Weights of a small mixture-of-experts language model, trained from scratch on English Wikipedia: 48 SwiGLU neurons an expert, 455M tokens.
Below are experts of layer 2 (counted from 0) of a mixture-of-experts language model. Rows are named router (the router's row for the expert), gate (a neuron's input weights, with its number), up (a neuron's input weights, with its number) and show model dimensions 0-255. Each number is 500 + 50 x the weight over its row's rms, rounded and kept within 0 to 999. Numbers have three digits each.
Before each expert's rows: a language model's description of what the expert responds to. This comes from a sample of Wikipedia text that the model never trained on.

# expert 47
It responds to: Time and office nouns. Table header words and common nouns for periods or roles, such as year, season, office, service, day, work, wife.
router:539492464534494570481513554576472510463494405451456509461586544437560602475582461494531462595468562484554514567504481475637469464527464509524490521491489541554435531548470575527453429487518582568437474449486439564532539532545495465519550447546453597568586512441483547557530425492469526526519483495449457508631481491485577507447500467588434547476521476529401417520533541481495568491472487538592459589546500523540522485422505456617421453456444450522593534514507471500455475543467491515443430536579389528402417563495507536467509433490496483437541525508447417524506539525464588580493523406466586520424534504553518603466466485467551515508593490572498528486479583541541439544513482504523461492481514466501584454535571594485481520504589421572450411536545478361467465474497509
gate0:519461586529548525447537485513368479486494506512497438569527492550512522534546372488566476472562487553560497533542544480445472526463591539501553436440556521479503506590510538506521482407489477583450463473484517460362499470516532471486490495513466545444511581367597489525541507450514494567546487541496465560577507538474537500483547388558523567483457432548467521453462539426441538408513571495503602545459509535482424503462464488472499494509464489484510484431490522453439490543516425475571477564571558485474564578429584597545537462474530486390527574454416483546459483505469477480543486469429645521386547532540513489566392589482552549548508463402572448428533468463407386479545517400479493583486530514406495469516548586506495499554492453516537461589503464546532435499494482
up0:518517427621524488503437553460522485489541466401565418510462521519602433481577528597544508520449526547499485601537541458508420484397531545544497508446524553460482498575512518537450484453504468541520555357577479530480413452546508543488489518521542549473440486497522585433455470468440559572469521482491565550466522546516474566575550543529566586440475442453395520539488454395510581489543568492533451518468463541546388493462469468514563558587504499505481595455486459439507548464511546479518571566490531561491466478455532593613492528489564431462509530444569481540390542443483459514481433526512499593441481486550494456566538468648417507545571436521567416444506403474545461553588505449518485475540460434556479504464462600529467490544451496465445515551531453457514511456576482
gate1:545441470477498505501499566443600406488397400457479550427468496516435518315448556437515533437431516534573442520490444478534489546462469532508446569550506555514520456497454526465442443505473495534567581488495416456459413469503426464519535527408426497600398546490507417442418600460444489510537447404404475590506561520526468462429522543478445528456497409521511505553423477510608549510490386474469521516504420504485492446463429384553512554446458449588482425497480551441440458478497491431451525498425476455567512521451590449475544419409458541523509515448552507549523555439448443527460523582488535450436565498577501521513540531496445457491526505551399463536487505505501500551535454519523556484552517503562446501526495486541470624439462460492521589475518507504550526509545490
up1:510561533464538463482490539433424522514586573578490476488532491463505430580538414520484535553471467618473612547515605571488418450482580486504507500504538451422465513525430495610520550523475499547521537581484541474470605463522423554510475530519619476454586373496488491555523455565586564549408607564504473458547495536444548502550462485562535544520486525540454473513445568498487458444562522507524520468464586550497443568476549563406527461558549544430536552511515553492531556535534503535570407511513529525499372469532514598571584475564483443413512470498497407483375455538563566493498483476571460473532531475520457523550514430530507564583456516443564544473518543438552509510521522518581403504519472408508590587535474581465479435492542509484560484446528562498460471480503488
gate2:485406510493468425553486490469454514568558563555513610476463505423532423426528523497465433534534461489511506520488485381371550542466605523491415531532488476492568484428613541562536496486527469615480557503403559406498541558573586452543500527425491478568472491478531566571442518501547532535470589549484460498551535420422464554553519500509527463467481430487453542439575473532607588476535489476538633571517457536568495479473528541526536548560485507453425491461533512434580485502514523513577556404511534550577469486519594557493452474409526471478561604459503494522500620497546460439496537505528527521542560522484483535457504549479504477480473542541538461486520541590501506467542495534603519519465583500427439438611438504457469432513450582458485438525497547405490474497477392
up2:472429519524543471538538468455410497466518470489543562516452533443512505438543503485451450555520442511528525513582516519384574487481516554491430617558484578530524480455560500559448526522486445607478458560441514451552495588586491434529471564477469493522472533454518496554413520502502500566552543457514369475535575456454534504547491577463559506489591463476451458523567494454531569496559453470634619578535465494533550469504509517454440503494474535406493475479520574446565539506536503544439556441484549533500474510539515522499524498450587490475533680469483393567485608465565464410461565508495498524497601533511554501455464602407527510499540502538484471532468506577547451503475475529548482505445498453391448496634458556398518449553466591521445486545515480429422527498520403
gate3:492520566594439473507509455405434462533566446421509462382489444534490433581492490514452516570496497446471486490578502505528466510541468448456449489527482448465568509483456518541450457468499475577452498521418584521527420472395476468505519534416561454497550462436434516564574427531546518562507548538530494449423544489558511574467381531493527507481411515392394443484506505596404548586549475513506427556344517504413507497520476461612549488571467531579456413470483469464511375537456481490425502513483496475527420506459525481554465423538440425539439559441547534514512499501512460566540494496526369387544456485505499450493500482530556531551527480440472450433459436438472499462501481463428532451479534503529464443513542525420547502396500510524535534580445569485434593442520524
up3:421521372416491442403459514522493550369454561554536576494529538549553533493467445445546535402495439452508472445422523435494520487528564537527507487419468500588489552489515497489510507437441544437552508458444442496443533519622534529388552518607463434532476408567532519428453557493486462516434462556495522544534490485473425475502540478443390506499580505525555586470508542431581491539435445433559551473584493493571456487432453570391428469443497532478569548482573446511510502462535474553514465555510564564509547516469486483465486599478581528452481446533494538497483534555561501410500508514466537611525529572529533492589437447416456432421482505508461513513520536515511518496529564555502433638498531558409523515510521471566534499619475558491428498409456495492505440522501444
gate4:577490486463428475489503603479489479528385468459526552508594449516569520534515526468452471531476401511535512488488556556428488569453536529490497472463586393509449459465565538440503509498488441516497492580481539451557480472545512501557452401531561459466542470489449522597471553610554479543514454572501490495576529504462522552487521455494545590573380536547529475479594488477484495487523517515407418480543549559452510519562501421488535567504559541590488564523445464506425458558534497480525615402467567509542521556624521590504461482456487507521537560500563440482578567488600521534612540551426495511412421553477412446535484543498581530519553518515498393499437454510612517467492535461497455546471580457515522563516543490522519458521481501392418588502524610447533523589548455
up4:526441505468484519464567611511468472551484477488487560554590510531511501537566528474436463541533416438596509451480502568495517559423553571485377447519569427495403514434539510454528509495563479475448506545499490467622562436546517554500409414481548485507539492511466485631478525618517484510526506557439448428563462464518538570503513451495533549521444504502559507507587503547473498464487594576381484488518600502491497579455496421492545525434517578547517544545449422478451544535600476515503605397491542559591521546587481500415436529379454473551580514482507513505588530478609506548604539461510495512484489531471462522525458492469637508544548495503473472507468453574559510452450522496508478509444459451494495542554544489434559509503504531398473619548521511467549551486596511
gate5:573420543450525545511485429560521471596578465463574522503492412548518509548548496530646586490564558515546458526450459401511444508515470507486459571536555464565508494480553515533543458482492425485552484488488460506496415485492549479466471496559527565562492508576609497482475456552488592447494429585403411459459477483535480529520511485513511461496471421532449445521587482577482496587458560473464602493666467484511481438462624553597539534424499485505571617555429490496451477455440459405500496547480469543389615552491451431552535526489457559479477479509518468549507456502492549475547484573466509581551535577470485466464512571585484539530401515561509507543604509576555482499544548458535491521483488523564545531521521460513468520511410562498469422593455503431418502542468451
up5:538415531503582560491462479594548555541524530465597546462566417489524507567564472507581568502513537508527438487469492409471474493489468484458434526537523469565541462555597473552510442509493462471535502554529453499482439467450516557524467473509437505541510490584589454482498462486502616424462380631474362454442490504506453543453437487541547436552520444544492446523535462565504517540505523462450551455584458477520501450531568544575512509411455495492575642587468512431465494472458462441501448545527485533425624497462445476525594484504473529528485519487427456523498422497452533489521487566493478534522541509422453483495467569524517533481397517590500459586615497481547505457558532434536531498497521559599517511473506412536456494452465620505497448564391543409430420608499492
gate6:501497539457530448426446529395531527469456542575549529518502525644461500486467464515528517566495544479466435560502422507482536528515530476419520498481592430521459561497502458480568531522561404624513434475430449484539522582454501566527571507453455553534510445465565498468424462442419502487479517547516570491429562490562538511517559522449445608507455493391430555431477473568412514487551553548625484484562501516605511541485537480499549596546457540451499578501471473503507523506508500359557561476555496520527475435427475512471505456515471453491565505387541517488483572480445501455596458545562561584532472533557539415557404459484482577508567425546431545476534572583509512559545452536487463494517396531544544382472525509435498541578461472567489446490519551550461601492537479
up6:535442571458456486499500483429481565442532447579537589519547515574541518496437446501452536588482500459516480562472455576504406521531495518515496511555613533422508517410454474523540493462485377518440534581488525492528519464538416397532530514513512518516551527509472448418451493438555523503445420442463529482461474435491619535454585537512496533474378516533444537460436489508457523454448502534601450519471451508514561511588481492518481546592554525470486563470439459521493508550474483487504540446498464517447431556484486516451486491502482489535534529499406459501518500471389432482675392501564453397525498494615453449586583512532488460504585411530430400517463552546599542497528563496392497502495465512581502482454513487460500510560420569480578509520585516594518542613451518
gate7:509505422537443557503498501537501518536423595443579502541524460489440588564417456520482500444537498473467548479565474509482424520569518524454515516585472514473477505590441536520470554508519476457520602453510452517469550556539510564467449519513452436481514467549481461473491489431520503578513454611509512502580500598521456472498440486503436463389572377559567534651426601483531533494476522489649478440428505584546556455444555537540523441607542542447519572474574447508479413438514498502540475498562535369463543464541446567457512565392466557492517507525517469472451496531553460458485554495537470511552477432503494498444452543504527562575497519465526457455390511522351462472459476537450552539598341521490483474486505544536463509541454460513525457581537492505477484492424442
up7:428561531539506599515431534508418636476412563542426535612559577474476619454548439472519502555490516516493469526523403543436432540552512468516483481514495504563460457521524526503492379486512427483508480443528503393425449511523528459450542534512551565534494466472537470465420520423559479487544542505494499522539452453550447577561473387334449463468542492478551440507490512500402392390518590544521500553480582524492550434503560529495399460580467471507566577499618553575508489445490546592485576533560539462445483421555488515473476616444453463441411537515451451486499476505483559460545403510558498539551508494516469527396504531525513532463533448448557496441459499516459522480457569499515454511481523600445438463588538465440516533529522464482484493501440521521455486509491451

# expert 52
It responds to: Word-initial prefix pieces. Opening pieces of longer Latinate or technical words, often after colons in infoboxes, such as non-, trans-, sub-, dis-, aut-onomous, Mus-carinic.
router:501462481527492625662462505550472437533509446483393414493448497456481459516525481535522495501396567501464454505591455561621526563483508489503434600528525558498440492511510503371452500457509528520396511570539512454532614546442515514535459437545458540455599577498541534497598410527498522412432537491445515575420510546459580507480525484540493467480437531483436490454470512516537514450476501442454575541503535523494611556450587533444518594580500474544433459473533508514515523512535598416513417516518536456518482497439502503476515468590587476580449450535450601459457460503463407457535522423543503540497543485492474614517448439552418429471444443417518544518510553554469410444527469476478526495518480430425580499482523496555459562500545539517515494494564420434512512479560537
gate0:535414486564466567564562506442632495395523461486468581508543482552497504509548491534575524466461535513547454427459471556444581519462444483510591532432513554554542491490588448507407564466477507422507543531481552509522450561468567475463461443439446536625350511388564451532479454512528586480464459458466474478532572499498493536495435539490494509432509517522503462506507475509596535502532463458466474494457471585521440466453452490495513482457482411519412427526499555569501509426621511545567445420480541481557405423535534484569485479468430442482479448410551559536505403393401460418557541486496399611539503597490506515493472587505449509454446546555500537472467440523527533457467531470363496473517484528489499524444463512514439481500530460478536484476521479524583364516522478
up0:459569477422589440479507521449483441563508525523563478509526447494557510409521464505434467484521453436487514504524469431523415467493446526492443480541469531516482512518482516491602414580434491570489420489495448538525507457522497502403575513447512396430601543560432475470504564428454467514594478546508498540427416500443461474526539551536503427522463436515520438451528515477456507526476506507584473452431566480435527488576417508459462461542579500491619512522412493420630519613451528512454613533473544480446553499483488448459562442511546544545524514547391428535495559594549530579460376513535604401545446429590451465496509396429522517568445496547515425498505499426473516519503500571514528490555437487591589492504512500457539523493483609471475550479424520547528538548461542
gate1:553432542552508429549508498422492476616475479497541537576419576610545449529473418506496569530519436466488516519473520484498548531460487514451516600591540560586538578514477448533463445467496541530449459525423534357471510511451551541478583524479434460504468541474548533506496500526476496471461423548465426548504489511506462514533469503518447543544422502552571407508541484532499497392509552539589388522422491508458623445395615471464628425584485553496528480460504448446418594469529499481448513400537546487537572494418486486458510430480505501525510586467536439533605560496536483537475576593570468385536475430506460427558527472454406479551449507573502493452465475523529478506486561551483466472526474521498455471558517461433554518462422451471504552485503544579497614506526534
up1:466473455512472583478520460618500510405425453487423466361518416413431500495595552575552458442470509637452477524441560592483453516518462455459479431494536477498459459451481496531503503540503425495558545508581438496517470540531414518467467552476484539404552487475382531546469473519570534561511501491545490500429503487553577440473493529390582517542560471395518552477476522489479463562519518541404587533533476520528450439559456574500488611486537530515455530552550518489516422502453485473584510566459486552443415523595493531479447500548490507488422612525474457465461449515462501480497432458377595615483460621489562502444459492469545462501515522472535509561531439453452569508483403567477534526534458554559527520485513528507491501522504612544443505511489486399433498548506417
gate2:441537560522462500531564495523490476461491540498535546465414492471490465542447468438439501469527522500553444452564530455466466558506618459520567575569557500598580555442525522451526387573561474557490500562587498389470503561502438586563439462370533491493426507583480483552569532613484462511432496498515465509456480523447421530549556414463475563472475426511547567531466455487515500449569529421487500505458514531537509569431545498531510484510457590565403499470545546548469447408431517429476484433502541459554479474496508545372475549538499467552464423465382461443474442478479424518513528475501575585604520498365527487439487351511529522598496419533501544507421476466459476506548435556483580547524471445541508584507550497562486569569480550489494474508516501538491558534464508
up2:447514541521486470534587486535468512484583585526541586478417494445472466507443492430426510431550510536502432440521472425517531483538555420470606523558578537614574526420503532485522435597562445565485443524557494425488514599471509615516462497462505484490452438560457457534561556599498460480481536502548513514417490543470424486516476539416497590468440468496558547507466469526473494452504496428470526443435579522513432539491605518492534501521528577579444478532518533605555449443458461482500509456493499497553538448449453518407523517533475461583417454485447468436448430478546474508538518473479615625575475481390533479415518400500555541539505434530532480495433461479480517488530426528487571555593485451505555581460568540562499479605446531449458436464493504602536533587459464
gate3:516512583407531456444477512460432506572398499536513584473456588431450503475515459614557588501514504496562566529435466522498486532520510512469478513501476508495445490459547577600421486485476508533512587511585490467542428503515496519442537580512449525472547529460470470373400505566546453560494442510477522469498504407511490602465526385594461497495502493549469453534405515514557528546421478523493495483552472409519559481425461440440493517505604582393486530474404544427563550501526401460542500481529496513551525513474486484605597441558536565440514569472454428438533571557424430476501427503454436520430528456455532445554424421455498469422451558542435518524531524597516493490456525513476472504563570478462444519500478546465462521570525554479523427440531550527415507390592550
up3:512539442483538478488587515466486470586485610531504543527494483463549466577510489453449446398523621519508471490553482401578520536460561452496537493490473524485518512455455470460556545543530475520579557542598509505394543396536503468508513425553544573562557475416489507534493390572512506457536415525532522531534477467377480514533532478492417469513566583572570545529423492518480395421465509565540497488498507512525427566453592464506518526538478575537404501545468434547459540488484478406523459580480477567472527472505479527566512511483625472509420468459461508529532462547485491426481564520585548549467451573466568503525482470486555487408456566505473444550440445573440525411485435514503410557441575461533587421547513496476412530628404514529597448499553555521452533467461498
gate4:480509506488506373576447554543461490651422540491471551488433528497559512461444479526478556461511570501471496536502531506427513590440508450496481489419623512532558502513469519492519492466510520634499542477517496472480417445517482440555570459497422487514444508529440422501455578470480422536488484552497495475462535622538466482506562471578463456516446446493449503417528435469425561532521490403498416483497591593469462478514513426487443538533430434498625501495443372500528490582512467412531609492480546463591452455465543496568572511505396559542504614476456548516431509457486469529561522498558406547509517477565458521471505434431501493534527543450548513441502446550507494509433550448504460481546472453549493556463526477422473387549589451382583557508526568493511473546466444
up4:495448495562553451499467538470470574476638482539470547490505459463415448493432536487432526459575533484456422466444556423570529530452541535444475486477538473498479485501455534534486506448540483513523443440532586491569473489475478495581535522578584498565552542555535526601517511483424490593480534478558596432558560473505421571398485572527430530475429489502476507473503518506550490451465543437545584463408448470560440483594471529483491441522497566494490586517526487523485564591465443445462522522549499578573427479497487500555507586623451475498518466540509609520426560498472506545453409449494491541652414535512412445551450481454477512531476479505565510563591413518550541473473543538496465509493567478498439524574517480609358456450528584506599460503447511504494528513542388
gate5:496488598573506492596500408466506536498564508593576457483561534456495407457488516631532527432495489515483518406473561524614597646476448558485460470548569509458502537363513467509476421436496448547496523544506447512517451491485502598481448572450508450498551508565440506528456427473382517569543451471573501537497568557495408480463412538464448554510443589446414460496499438519582508490493563521448495509582424567587475453518565490502446458541544486481475507537498521456586528600491504531451509376471469526536588472566487485505550485519510531475573484475480474620477535510421541542478537436518465504523435536496504432443512488503510483531494423485534490397507534459446435446479573575483499506496537460454487530453484607561471476469546524516470559447503537426620484421562510
up5:522514511508560416506410625455483407488511536576493485530513524389553492450509480455606461519555428456527468497535493456423486329461539547614518459486412443532521485519536472520547517585470565412468426485497479514561511517453485547495504531444467562539538543487514519455481616548505481395430584487525451465557520547518514538471634528498559549482494490508571540553425486459421496500577512448510545443552541457540570491554401481519515500433526462413544412535470538575505518439407465539490553558447459458489418578483485445541446492434437495545395471442567422432583498578448519558537500516518502475564559488502460480464537466529562523592423528504501425517504569537522464466441524484518524568549448546571558467471547440522507540472468548558535427556514534549542485592451430
gate6:472403497455490512606487551478518445505562429433418569532467548448506487501454465532441502415553531503581546451458518516455502547477537487510439564467563448604484389583482448519492500398588519462466450576514544548423342430514477453552439520487570484522519509487421524517456538462531481428572557504497508529541553472541590472480442455546413510466537544460534519478436575530529552447491444547494536559481438575558536497480526474458601561482534471542442536493435465480473613497564510517591578505414506432493449448504574447499499540462534466483523494524574559475495524472531425518580581560538434542513513563621420516631509528503536420482505568464468569513465478513405581458513455450491414542454475470451473498493424487530604513516509507397529562544453562504589487502547499
up6:521554523523519492410516449501520557499454538589615450468530468546487511467527539450553484578465429542449422517552485491515494472517474533491559438528445572379519623454489554527554479595416480528531585470481463440603632572468510567462588531518434482485468504495560497500499423549479506565440391510476453509462455558475415529554537514453594498543444477516469490506571431504496472546538578435489441434498541434447482486504429498569400450542450506483526467496568578499534440497430503482418438445570505590518553515484437589515480476537473501502480507444438461520515459524439545498398409483514561441534545452388557494372493503528456615513514436554505429489556532485584414528494572530528570436533529527536520514489559531453403501462473484555508448437582472478409485535472501
gate7:555669509496558487512445510591500517375497442511435571418495526458400480480586509416592423444475570513541517434479482465471540574421499472603564533556377488479509516484506475578398526476550506501535397510461457474492469553569495513526548524528565545542422524498508486443488540507518514472598457449502527543555501495427543496439511500473465487525418472481497469495391501612443495507488461519497457484394480436498506562470518554507435504495488477580559417427563498510450565482519554552472683484472525484486565566581482520397543443469510503442482566510509516549482429485455557539553523482575578464457501583449489438553492581513568468453412467555483526555430508407538573562543490438522438471512443491459474553453522442525407495512445454498490450559541539520512463484477487
up7:423394502464456513456532481443485498614507583508563420565526474526595495452436452581433520539485444513447511596508494583540453412578524529394470482427594547515470505531488512444607512533433499478494591510524516506541524487420478507503476465517416449479564482466473491600522464499531461497402523595498470452427504543574485514573495526510525489473604543527507528523625498376520486475504523468539508505565533576486471437509474441532532500501504506400476606563443519451566442480487470468505353523526451514506457419433523463607493526506516503569524419469508473448522582524539461464467463563427437525508504433581445533432527376527454517570586538446496480460539512573480452441488541528458595509490519548519492425548485540484612504453583560493531562433440459505485551556510550

# expert 50
It responds to: Surname-initial pieces. Capitalized first pieces of surnames and later parts of personal names, often foreign, such as Schiphorst, dos Santos, Marques, Barron.
router:502515434490430491592460446576493527504455396420291392459525480525481526530475514537492481509475534497534564544465496524587564555584413487457560523528403548468386582460468437359470478440476537548491396563546377550448471530452502476483518533556492534542439467601466506422583489546475544532546570553528612427558447576555426411468502452552513532476485458531486518497465507522476384431462478560486494535533475447451501513576538541485548436489539522455537497451462510472508537540522534612506504530534565480456545555542431519502455506468445510486389515526477542501472535418524462482508521508522508546474443443443486566529471438479475416371473532484499473491460455479475506566559431471515565454498530533468495568483454529558565516539518391425498550543543533463499522426491509
gate1:532496530557569546516524570462498561571482476360406507519436424379589532455543394456477533538475593516513564574507514469444478567432491469525461533558513552571496496487451469543389430550454551521534513490475513472407460503563443405540510483616463564553516534470457532452391487490463449498514448489431402570469526463436571511523438419526514435466513481610450480421541508470452519489570448602507451510538481512415566540493493496459503510463551558490516520391618455475506508472503398526544474422459592512565543516532421490412499489534536429555504518476418521473463513440523467484540509455488527457516492527656560539451508460400586473487510497514524480457422482488474565558466473463558519480466491528454445425553486561475539552482591440462496542489529468436588530461512501
up1:492495567528563520515512492411514534602486500370429497469504428484544553478580472471480486506480570483517502537559513460499404569444495527490477549582523549498457518572420560590399453516476455478573495523437499520500494481540433453544527514560416518511502442488557528440464505437477405458547526505481418566451503566459578427530516446571519488517453555649378502471566480442541577456573463571555416528622470438440556583528486511474486576457561508405532454461526454479548489527525443478546422488478570492606494534563441491450557537555549445545481591469442452468423431516541421436521479480527483441514551513609568603457467413436599510480490502530526536488503531529524449507535461434465520492448451537459439477489472598473505568500564463443461543450580497524528519454484550
gate2:443489553573532563467479404413527550436358493533444583572511483420456487502501591513485470451454525533550547421451566495495531441470501519467487447440535566568491478496479457396542542577546531476401460601489452494524436466540590564506520481500456543475612532469459529408583471493484563524437485513502523503618562530598505490470496510474461480457499547525535454499416496581555530469424478550476537426493467582607536502471450608429569415522515510505409525508505497400471580531447533520611474488436489466415541478504496484527500527412552544444554599460416532489534542540491448465483522529522444430499464509486459441545525565486399422447491500400462453493512476555530535510576516625547546484504567492500516528558537455430523481447608435503535542544539505508516545525472566
up2:543539626538546556498438405484448511466471593491486540496495444392531466469478572479419481477447542522538519493519529511486583423478509500449537464527547531581564468544506502462551591512600555554430453473501466516496507478478551535547465512511524519459590491529496557433645469545408551503416558529405531470620551527553580573419502511501490449430491502553497476542371569589442569505487425532549557491495563586553509504455468513416499464526530560572472478464419518537493507486543550555546551559519469442497535450497463410573467528479490542475565601421453441425539478570559517467538533514519517539493457515411512552547485612457421458450487467517521485569517492442533562515439474650532458489477517467523458492569513399526566519484610444523554486558503434576486493539502526
gate3:493466484573505508481529376330474418490497391438522506462571465511450416452459581458563538615496510389518428487442414466537518452460472563544524521470466497652457426517542404505506376462532554516475466479449514477550549455513416459458554518446511485484393501429507487451454474463485468515572495445445513532496507460497464431463486494560403430431486523507452552511500513551526465518449491414494608638435514491519486484587459474456521426495471516494539491561542427519490561523580456460589506505601513458556423596446515443532512460438477465452576447455468462524496526497552592532507524514539498485562534534429542542518524464605544588521459516539533468567471467483502524497431521500529515478477611488499452477486503485516487488627511477562518492530498487449557415426539561
up3:461547509596520559450517393465468523513427463476520400491619514481418521577455564526514561506513490363480568491518497550611483466447461495511521454478495493537518515447491420477490438571473507492473516568529510563530583428497405458441527529465541518462478453460522571416469519523508505539551479504522485456543539535505556509499497462463469439518487475503407490591528549577405483524564533435479454520449558468427422550595462540326517494439456487516549462525500481583545593552470465601500446530482446495451491577543469454490552476447431535437569495479562523536486557464529538545550513441583488503557541499458507547547503464523501621427538574440631476514470502548477447469430489566540575543452547506401503473502493402565512547473542444559568467511494432439477475396558604
gate4:460521596546549470495506478469443523505517515495539450567533517381521562481555503414490549511538535437497480481521504560514504433511483485482506502522487612570514533434564462628569548503517485444522494475502473373494525543413538410488473411498588548437533461472476455520579531570538598456440564533548525573408450516535501534491564521505555516476456514465504424519485609510531569519514510533478529420485603542527543539522539491445374527458453386543505463471459518488491455600546362615469528587522463422491527512504483496539449463474528430454527507464498510510576532537479496505519551487446500469478531475565464513493492511406358489506555529460490386560557508520564445370598534413466555590522499519517551443510550596553496515553547411491571475550460551519495421542454502
up4:465496476591515522442511435461431574438410476488465520509569472531489569530559504430500608490565510470506533421546504493505521510483521438550445460475446548594534426454520451528577439571459492477485479547470490433445440437508508420492540436414493487451558518510495467467444564473456541492485500480470441487511517540514457517504536494538560487454446391459395431608444483496571642498461485545410577484539480520506478533475547485529458418539457497541517542553457461531450575479554496459506547548455577357527499493440534475510417468568481499487502529547513496508461517469405455512404577531379563490494432465556468389577476445427425465454466485471463536531515498523620533399528436530539500522509509385507487466531580573554561458552454506451575580585366541502477533521443552
gate5:453426538466629465437554478508505449567453522443438484513463503550508488450521531577490481475513534551449522427500531591487502497587491457530432562519516581425528527427466397447471549492559443552576501519492450454468479523516482537569584541513485441473422564501517452510432460513459487548433527516442474551513471485559520492518496608445516486449540606459495483451476496552539468483546553516434460500554472441535481509595523482486508397556552458537545491484569457499455410482467537555520609478481515608468479558452561513494467475486423524510444510552475587477453503473390460538514474587599486438448426442591466480420506551355542436419484543502496379569521524467450679520522462486490457453514480415580424544548462505517515434506498557411513537529464539463554489603446459
up5:372462517494556481478490468569514420501452491444372498518440466502427510462572544522480540476558558476450528432516543562516535453529505515519475580566471577427437538443489478451472503496470387487591492512514408549498498498402437491527536568598422465396394576515516551480443462505476498518471489470466448545459422442497552487548476531490427452509504494413460546533533528594523543498564537524442463401606516503489433519514511470450439459588474441498547516552598454493491443462393564602461589504497508564424472530411503417456434429460478494604469499480506530507467510449463448477482521511509416499513472436452508502401534585396488394502499490505541453550519630493398594435448493509469505449433443423461442482519491520502522401512511548534487543488458511519555431483517497
gate6:425548555582491399500518469396469523444569528524552532556517471436479493555520495462564482481541482522528487530506518428538427487468499421620582455391509528568498390392504495405520487515503406497453457497421518499555430583477564500480539443520469537527459545413487489597560527472456511524556531458499593518483481491510526539487523576438490453551469544479470462492469503554523479480466559486471533518613519467444471488559605616467608478412515446464513399527550464524543507557472466490485498515463482501523574511470384476515460600464485517571523476446448484534502518403539486549575542446371521456535350563545467393455547480479505476467438455459517611542497489468525477560559438565501546536476513438579556587466548517443520485518514512560478428493428440405488467540538467
up6:395587464570513418522572408383510515486500491523518521549512469434520464492514477474502468480547457496449419526505560454562441412445574448569573479399516511554514452442484524443469508526534475498453478510413577506567424531470595479434512494559545557470481550415483486580573549459482535577572472460546569464461493498483540515520550606423463453531434548459480473461515596536511439474444546449491508479545491435417448555561552567410535509479488435397575422495564498539515501552488541536460502526478487503466624454532386446502513662520524480505504406481508470464496492390484539502597505421399541525531414559530478391503555488464472522534478479530513591554508498496506501563535447543503548537493444511524560579452567558482494496476533498558500392522463401447546462484526459
gate7:565430597507531478519484474424488390514570573630466534558565448496504469462464542495502476460516406493457489496486423504517521539486578525488457479504451587496492564526474582550451502476357510454501543512534557417388542440566555458483518458461492528438577533483436487491539469507370456503482509452502506528438478462492534466473471443487511460472473519459597465485434527570414526431495548466552542456552443528518460617556460523487486597491540444500472488470594482574424534516562493535520482446559560451575537431424458517441433509540507556492464441422531520429597411389551497435434446496524454513457459504505468634500442486579472410520468519445516397406422431535501574478558467533503532552487541414510453470474519557467462550495489522417502433493528575529455507568571505
up7:424547398531448517459533556531497557401421463403550482482428530459490554490509462499499524606561551480593505521504569507515495457519454470566551484522545470539530408516567428492591486546657494578423443452488411575609483495490455557518439540591541503572422519539538535540458459524549513442556469491419531477525547471521477504558588539526537520444524507521458511539555481470508428595457537591463489559456551498519504409459539479513549421447454540542510504547444531480544511472413508440554503588426448542431529539539542485513544519472456485472536548548519542548431606582470487610559565478477578510566552502482512443548581546441540582432572429526434580531564519440474493540405530463530453448460470550529492461565486457511554472437489517549493578461436448494553547414506464
gate8:482499550454517433551548353395531502594476490476502537455483492574510465397513586463516524489489483473503490491543505483535533528510476508498594499505441526435507572585497460485544588386497395557540475553460488397529489503504561562571510450462503484514413508557448429537485493483549502533535498543480540457527486523501486415569513436519395410416492480513550544522420551513471411587406502540572587388456516511534399466535528591471576586501511561417569504419500487399499547437570463510459519527469427441518571584496565427440493537378463443560485569456513513547500498488583549426517538497433503558543576494484495420577617486504459462541478557529508451459475514504504518548453545493533539487541490558469469551399488544427440526497480523493462598460513532445485484585507477
up8:449528480503475571470460574581506454526525487518439477490477542434532500596457482495463504480477540509526453526475546482522513490511502522477409497550609439578457473407538552486441463632517554487485490423525502601466521502513505440514384469580520548476598464465439515441550479540499508518493535450460493507438451425534491528419457572533557597540525479436486444433574541539487543500554548419433449619476552499462610548445466443554345485468527410585379529594480493587459459579454511467543543475481540511445461450512473488545511462634471542527500445517563465456496476518438426521526444406541496489499455460599501569423413470467530387471525427494528526545519563491449473450523434460488492477535520433601549391537541497505493491504489496511513416526461499470578502401507515